config = dict(
    n_experts=128,
    d_expert=112,
    lr_router=0.0014,
    head_dim=64,
    learning_rate=0.000783,
    lr_mult_qkv=0.5,
    beta1=0.9,
    decay_shape='linear',
    train_tokens=1277000000,
    dataset='wikipedia_en',
)
Below are experts of layer 5 (counted from 0) of a mixture-of-experts language model. Rows are named down (a neuron's output weights, with its number) and show model dimensions 0-255. Each number is 50 + 10 x the weight over its row's rms, rounded and kept within 0 to 99.
Before each expert's rows: "comes before" lists some tokens at least twice as common just after its tokens as in all text. This comes from a sample of Wikipedia text that the model never trained on. Tokens count by the router's weight.

# expert 30
comes before: " by", " in", " to", " as", ".", ":"
down0:38 57 33 53 39 55 57 55 65 56 61 66 50 53 52 52 51 20 49 38 55 47 53 64 57 50 56 47 45 61 60 61 46 42 48 61 45 67 53 37 46 38 66 50 50 38 69 56 50 51 59 50 44 50 41 54 53 51 41 43 61 49 62 52 66 74 53 60 31 43 65 37 57 57 34 58 62 47 43 57 62 42 44 42 49 44 49 61 45 50 66 51 43 49 54 39 42 48 51 40 48 56 58 56 50 50 29 30 43 18 67 64 34 60 57 34 31 51 52 41 52 41 51 40 69 47 50 60 49 47 43 38 52 34 44 33 48 50 53 41 28 73 51 58 37 61 33 32 58 66 43 50 57 35 39 59 42 35 54 55 59 59 44 44 56 56 51 49 34 51 52 42 41 52 44 46 40 56 51 63 35 58 47 42 61 60 54 50 40 57 46 48 49 37 48 38 64 56 79 35 47 50 34 53 42 48 66 44 49 65 66 53 61 51 32 48 41 58 38 50 56 67 58 60 51 66 67 57 46 56 56 65 46 55 44 60 43 45 60 42 50 50 55 53 41 49 47 48 45 72 47 58 70 51 45 47

# expert 111
comes before: " |", " ", ".", ",", "–", " October"
down2:56 60 38 39 48 53 45 70 55 49 48 62 53 55 58 48 52 69 64 67 54 61 38 38 47 54 65 53 54 44 30 45 54 30 33 52 60 59 59 55 53 62 47 54 31 48 45 61 49 45 45 53 46 43 54 51 68 56 33 58 45 45 41 61 45 42 28 56 37 62 46 63 68 55 62 41 53 52 71 57 64 46 32 42 61 37 39 54 54 68 56 49 32 55 42 57 43 46 32 59 48 64 68 48 35 45 49 53 42 66 59 40 54 54 57 54 53 75 48 47 54 40 72 39 64 34 66 44 50 61 43 37 52 45 58 38 37 63 40 49 41 51 53 47 57 58 68 56 62 53 48 30 55 41 58 50 50 50 58 59 42 57 57 53 64 68 35 59 54 49 49 55 54 46 54 73 56 53 54 57 36 37 65 53 48 39 41 32 47 48 61 49 29 55 46 51 76 50 34 56 54 53 59 33 43 51 58 46 46 43 47 54 55 46 57 37 33 61 47 54 51 43 57 50 54 55 65 65 67 43 49 45 65 54 48 39 66 52 68 56 55 63 45 59 37 44 65 46 61 44 48 40 52 42 69 43

# expert 27
comes before: "|", "-", "=", "==", "===", "The"
down1:24 48 43 59 48 43 35 49 53 67 38 41 41 46 45 45 58 51 43 31 49 49 51 62 42 45 46 64 37 52 50 46 49 48 42 51 54 51 38 48 50 36 73 75 50 55 49 51 49 63 42 61 47 41 23 39 68 47 62 58 50 42 52 64 50 53 45 34 63 71 62 68 58 42 48 56 59 54 46 55 43 28 43 33 37 32 46 47 46 62 50 38 64 56 47 78 46 60 48 47 42 61 52 62 41 29 50 52 37 61 49 40 70 38 54 44 38 59 39 51 41 44 66 52 60 47 60 33 45 55 60 37 44 43 48 63 57 50 39 50 63 42 50 59 50 56 53 58 55 42 56 52 61 55 40 43 51 47 62 47 43 56 46 58 64 76 60 44 72 50 41 56 63 47 51 52 65 60 52 72 38 60 47 63 64 56 32 55 49 46 47 47 60 51 53 56 48 30 46 50 54 45 51 52 51 34 48 36 32 44 64 56 42 62 48 74 50 60 60 46 33 53 51 44 52 59 34 52 58 46 37 40 48 57 46 48 62 45 42 63 28 57 18 46 48 51 51 44 39 52 51 58 50 52 51 49

# expert 53
comes before: " of", " century", " and", "==\n", " ==\n", " to"
down0:49 58 45 57 62 47 59 36 61 45 53 47 39 53 39 47 45 61 33 44 47 57 47 52 37 47 46 49 62 32 41 69 51 47 65 54 66 45 44 49 59 61 36 61 51 52 43 42 51 58 56 58 56 43 63 61 36 56 63 42 32 54 39 58 45 56 69 66 57 53 43 49 35 30 44 55 35 54 34 54 52 63 52 54 36 53 57 46 61 57 38 56 42 58 57 50 44 67 49 50 30 52 45 29 48 41 68 59 37 40 28 37 58 54 54 49 35 57 53 57 46 45 62 45 66 38 66 38 42 43 53 55 33 61 52 55 37 57 44 61 57 41 37 50 60 31 46 88 52 54 43 54 44 48 39 48 32 64 53 70 47 40 32 60 32 50 58 67 56 41 42 64 55 44 42 49 63 45 59 68 59 45 43 46 32 54 46 46 45 46 61 57 35 45 41 60 59 35 47 37 39 38 58 49 62 52 50 53 52 53 48 51 48 49 56 35 37 45 56 49 55 26 43 48 54 42 43 54 45 58 50 44 38 52 43 55 64 63 61 49 52 60 59 38 63 30 48 52 44 64 62 56 74 46 44 71

# expert 96
comes before: " |", " |\n", ".", ";", "–", "0"
down0:52 58 47 39 49 48 61 39 54 59 45 41 43 59 56 48 51 51 52 50 48 52 56 48 43 44 62 45 36 53 53 49 51 77 58 37 59 51 50 37 54 49 40 66 65 33 52 58 60 67 33 51 56 44 50 59 33 46 38 37 48 52 51 42 52 44 66 61 66 46 50 58 39 49 56 66 70 45 30 38 40 46 52 51 18 50 47 58 54 41 56 33 61 55 46 48 52 64 69 38 57 52 46 48 31 45 67 38 53 55 55 56 64 56 39 70 39 40 60 52 41 56 49 60 60 59 44 53 42 62 54 42 38 45 60 36 38 52 51 56 46 33 46 48 31 30 56 55 41 53 58 40 68 58 44 37 51 36 65 52 35 45 51 48 48 45 57 29 53 45 35 46 58 45 57 60 47 56 50 40 53 38 36 48 45 47 39 56 47 51 52 28 52 55 62 63 31 50 53 55 58 35 31 38 51 41 61 72 50 40 53 55 46 63 49 41 43 50 43 36 64 30 62 61 69 74 49 68 66 49 43 40 58 40 54 55 51 49 54 63 41 61 52 37 59 50 57 47 35 41 38 77 44 50 42 51

# expert 118
comes before: " and", " which", " but", " the", " he", "00"
down0:28 63 57 47 50 58 51 37 53 50 46 38 44 49 55 22 42 62 56 66 42 60 47 36 65 39 59 42 55 56 55 44 60 60 51 67 52 60 36 31 59 57 43 64 50 39 44 62 53 45 52 16 42 50 51 66 48 50 51 58 61 44 53 51 58 37 29 60 46 52 51 59 53 48 49 43 36 66 40 66 53 55 69 55 42 46 41 44 79 54 48 65 57 39 41 36 85 49 51 50 41 50 42 41 41 62 34 44 43 48 49 43 60 49 60 55 63 48 43 54 62 41 60 59 45 61 44 45 45 44 41 42 49 55 47 53 56 47 47 46 57 35 57 57 58 66 37 49 51 60 40 42 59 59 56 72 52 45 44 41 63 53 51 46 53 56 60 51 51 57 53 53 40 46 57 62 46 69 47 47 54 47 38 48 44 51 56 63 64 47 45 62 17 33 50 51 47 50 54 45 77 41 57 62 59 41 50 37 57 57 48 46 54 59 63 64 60 63 51 53 48 32 51 54 42 51 46 57 36 64 44 61 52 24 57 46 61 35 56 55 38 46 45 46 45 60 56 49 75 54 55 37 42 53 44 68

# expert 72
comes before: " the", " a", " to", " his", " that", " her"
down1:46 28 55 61 80 41 47 52 55 40 61 35 39 52 47 44 52 66 60 62 52 57 59 58 47 52 55 50 27 47 39 58 48 44 60 49 48 58 37 66 54 63 44 60 42 47 58 46 44 66 60 54 39 49 63 53 59 51 56 50 50 50 50 58 53 55 49 29 48 53 52 49 54 50 57 21 67 56 55 40 46 45 50 39 59 80 52 52 61 61 64 62 64 51 51 59 59 42 58 64 61 48 48 50 59 48 37 63 52 99 41 36 58 52 49 47 49 51 45 50 50 56 56 46 58 45 29 49 63 55 60 46 63 56 52 49 58 67 61 44 49 52 54 85 64 56 30 55 59 45 55 55 60 57 52 43 42 25 52 42 48 44 70 48 33 44 53 49 52 41 62 37 64 48 57 74 38 48 42 58 38 60 56 49 40 47 63 46 51 50 43 49 45 53 52 51 56 44 50 41 47 43 61 47 61 43 66 39 49 61 72 51 56 47 44 45 52 63 47 42 51 36 51 52 53 61 46 49 33 63 48 57 47 39 52 47 42 53 47 40 39 53 58 48 52 57 60 64 49 67 53 42 50 52 60 48

# expert 127
comes before: " |", "–", ",", ".", ")\n", "\n"
down3:39 71 49 55 52 71 35 49 75 42 49 54 41 57 54 62 67 49 43 72 51 50 42 67 52 51 19 60 56 45 58 40 51 55 53 56 53 42 41 44 49 62 51 56 55 54 46 59 60 62 46 31 35 58 63 35 49 58 47 46 49 64 56 57 51 37 33 62 38 59 45 41 30 42 62 53 43 48 52 63 42 54 50 54 49 43 56 39 48 53 50 45 55 36 41 67 61 32 38 41 56 39 40 70 53 53 58 57 48 24 54 68 48 55 59 62 32 56 51 34 61 51 67 65 57 60 54 46 46 38 56 46 38 43 47 60 47 63 55 64 29 41 50 42 46 50 62 46 63 59 55 40 45 42 61 52 48 38 35 55 38 45 23 57 36 31 58 47 40 47 51 43 80 41 43 36 69 48 50 58 40 46 50 46 65 54 43 45 44 61 48 61 66 50 35 50 52 75 46 58 54 48 41 52 51 46 55 48 59 44 45 29 48 51 44 48 67 55 43 47 36 45 50 46 48 37 56 50 54 47 56 43 70 38 53 62 61 42 52 38 43 55 58 39 49 43 41 55 47 61 45 54 61 50 46 66

# expert 38
comes before: " |", ";", " |\n", "0", "1", "2"
down0:51 50 43 55 40 53 69 61 57 46 60 65 46 42 49 56 48 45 36 55 53 64 51 42 58 44 45 45 63 42 32 45 51 39 48 67 64 64 49 50 40 55 27 44 52 45 51 50 36 48 49 73 45 56 47 72 61 52 45 63 42 44 63 49 65 51 57 61 51 35 35 71 57 39 54 49 56 57 61 50 62 53 51 55 50 44 42 49 44 48 59 32 45 49 41 56 62 42 67 48 36 54 56 52 33 57 35 47 57 12 47 57 50 46 52 54 34 50 54 61 44 55 44 55 51 49 40 38 58 49 36 64 50 52 51 48 78 57 53 70 47 44 39 37 48 57 55 45 43 62 55 35 51 51 30 50 51 53 34 44 42 28 60 41 49 35 70 59 45 32 52 57 36 34 41 49 51 43 55 52 32 47 50 56 52 30 68 61 60 59 54 52 47 33 54 65 50 45 51 54 42 47 68 39 60 60 36 63 34 57 45 52 39 50 45 57 48 63 57 48 60 62 56 57 50 42 43 50 65 34 55 59 43 45 42 43 44 58 66 60 50 42 53 56 57 33 61 54 35 46 61 58 62 52 19 49

# expert 28
comes before: " of", ",", " in", " and", ".", " for"
down2:51 55 46 57 54 60 38 53 51 44 44 57 48 52 35 60 50 56 36 59 54 37 35 48 54 49 48 32 52 55 29 53 36 47 43 56 45 45 50 38 46 55 39 66 41 53 56 48 39 53 29 42 55 43 52 31 56 54 51 57 55 61 41 56 32 45 41 50 53 43 60 47 45 48 30 46 45 61 32 50 59 49 42 37 33 24 47 48 37 64 68 46 38 62 56 51 21 51 52 60 42 71 54 45 38 48 53 47 57 30 51 50 65 54 51 29 41 62 44 58 50 49 40 35 61 54 52 54 48 49 42 43 52 63 66 59 55 26 77 45 50 51 57 51 55 48 55 41 28 37 35 54 28 45 49 32 46 45 50 32 60 54 43 39 45 60 46 63 49 53 60 56 50 56 46 45 68 60 48 60 50 43 57 49 56 36 51 57 50 58 57 54 45 41 60 62 51 63 69 50 53 42 40 62 47 52 70 39 46 49 64 53 49 59 56 48 56 63 50 53 69 57 42 55 37 74 47 61 65 61 64 43 53 36 42 57 47 51 50 49 63 66 39 27 48 47 49 59 40 32 61 55 57 55 27 39

# expert 20
comes before: ",", ".", "19", " to", " than", "18"
down0:47 61 38 44 35 62 53 59 37 45 49 50 36 25 64 66 55 62 50 54 44 41 54 43 47 69 27 44 70 54 30 32 58 37 48 42 59 51 66 66 57 41 49 53 50 53 36 47 51 44 46 33 51 45 51 51 65 54 36 46 47 67 42 42 57 53 72 47 63 45 55 49 55 41 35 43 56 43 55 56 55 55 46 53 41 58 55 54 73 58 45 45 55 46 46 59 42 55 63 43 46 35 51 47 53 41 61 44 45 34 43 53 53 58 64 47 32 53 45 72 51 40 45 48 38 47 53 49 46 49 43 56 50 47 54 49 58 57 45 32 75 62 63 70 51 48 48 28 45 49 45 62 42 49 29 35 53 33 70 44 65 54 54 58 56 49 64 45 66 63 39 50 49 44 36 48 39 59 51 60 38 61 53 51 50 46 59 56 55 46 75 42 67 45 56 47 47 61 61 38 43 52 28 39 57 47 38 51 45 35 66 60 58 52 50 45 61 33 55 48 54 48 53 51 62 39 37 52 57 65 54 56 57 33 47 49 36 40 31 26 53 44 54 41 47 38 54 50 59 44 27 50 53 67 40 43

# expert 69
comes before: ",", ".", " in", " by", " to", ".\n\n"
down0:63 37 54 73 42 54 54 53 52 50 59 53 53 35 48 51 58 57 50 49 65 38 52 63 54 48 64 39 45 56 62 23 58 48 62 50 48 36 41 66 38 52 49 67 63 52 41 49 47 77 52 53 53 44 68 72 43 62 49 60 48 61 28 71 48 45 51 52 69 43 32 55 37 42 47 53 48 54 43 48 29 77 38 54 59 56 50 61 42 42 49 53 43 38 62 49 37 52 58 64 34 45 50 46 24 61 55 60 64 55 44 43 51 54 59 57 54 47 65 53 56 52 50 45 50 43 57 52 39 39 41 56 50 54 51 58 55 50 50 43 55 53 38 66 55 64 58 53 41 50 47 40 54 51 45 38 50 47 56 39 50 41 50 49 43 56 62 36 64 61 46 31 45 47 57 37 47 59 46 39 55 41 50 46 41 47 72 66 43 67 50 53 68 55 42 32 46 32 48 37 37 46 45 46 71 54 40 55 47 41 56 32 55 62 32 66 47 55 66 55 36 57 55 45 51 48 47 67 32 53 50 43 53 41 56 58 64 67 18 50 38 51 58 53 48 63 47 32 57 55 43 54 40 64 51 47

# expert 48
comes before: " a", " the", " been", " an", " not", " also"
down0:61 42 53 48 57 44 43 67 49 53 45 29 38 44 73 57 40 53 52 59 55 57 53 45 58 47 67 63 41 38 64 36 68 58 54 61 58 47 43 65 52 44 35 48 66 57 41 46 57 56 55 68 53 37 49 28 41 67 43 43 39 58 54 50 48 54 41 61 44 55 71 46 48 50 59 38 43 42 55 58 40 38 65 44 53 57 55 53 37 73 55 67 43 44 54 47 41 52 47 52 55 58 51 71 48 57 46 27 65 52 62 29 40 62 45 51 41 49 60 67 62 46 54 51 50 63 51 60 55 52 44 32 27 56 65 51 57 53 49 57 60 51 55 65 56 48 38 47 31 40 43 31 48 52 47 48 58 45 65 55 40 52 74 56 48 58 31 65 52 49 52 42 43 49 42 61 59 48 50 65 55 49 34 47 55 39 40 67 67 35 45 42 34 40 46 44 56 35 53 56 52 50 61 43 49 49 52 66 42 42 59 55 43 54 37 51 33 57 37 50 57 55 54 44 54 45 43 39 36 55 33 53 57 26 48 45 76 54 52 60 34 61 72 40 61 38 62 61 58 39 43 64 47 55 47 55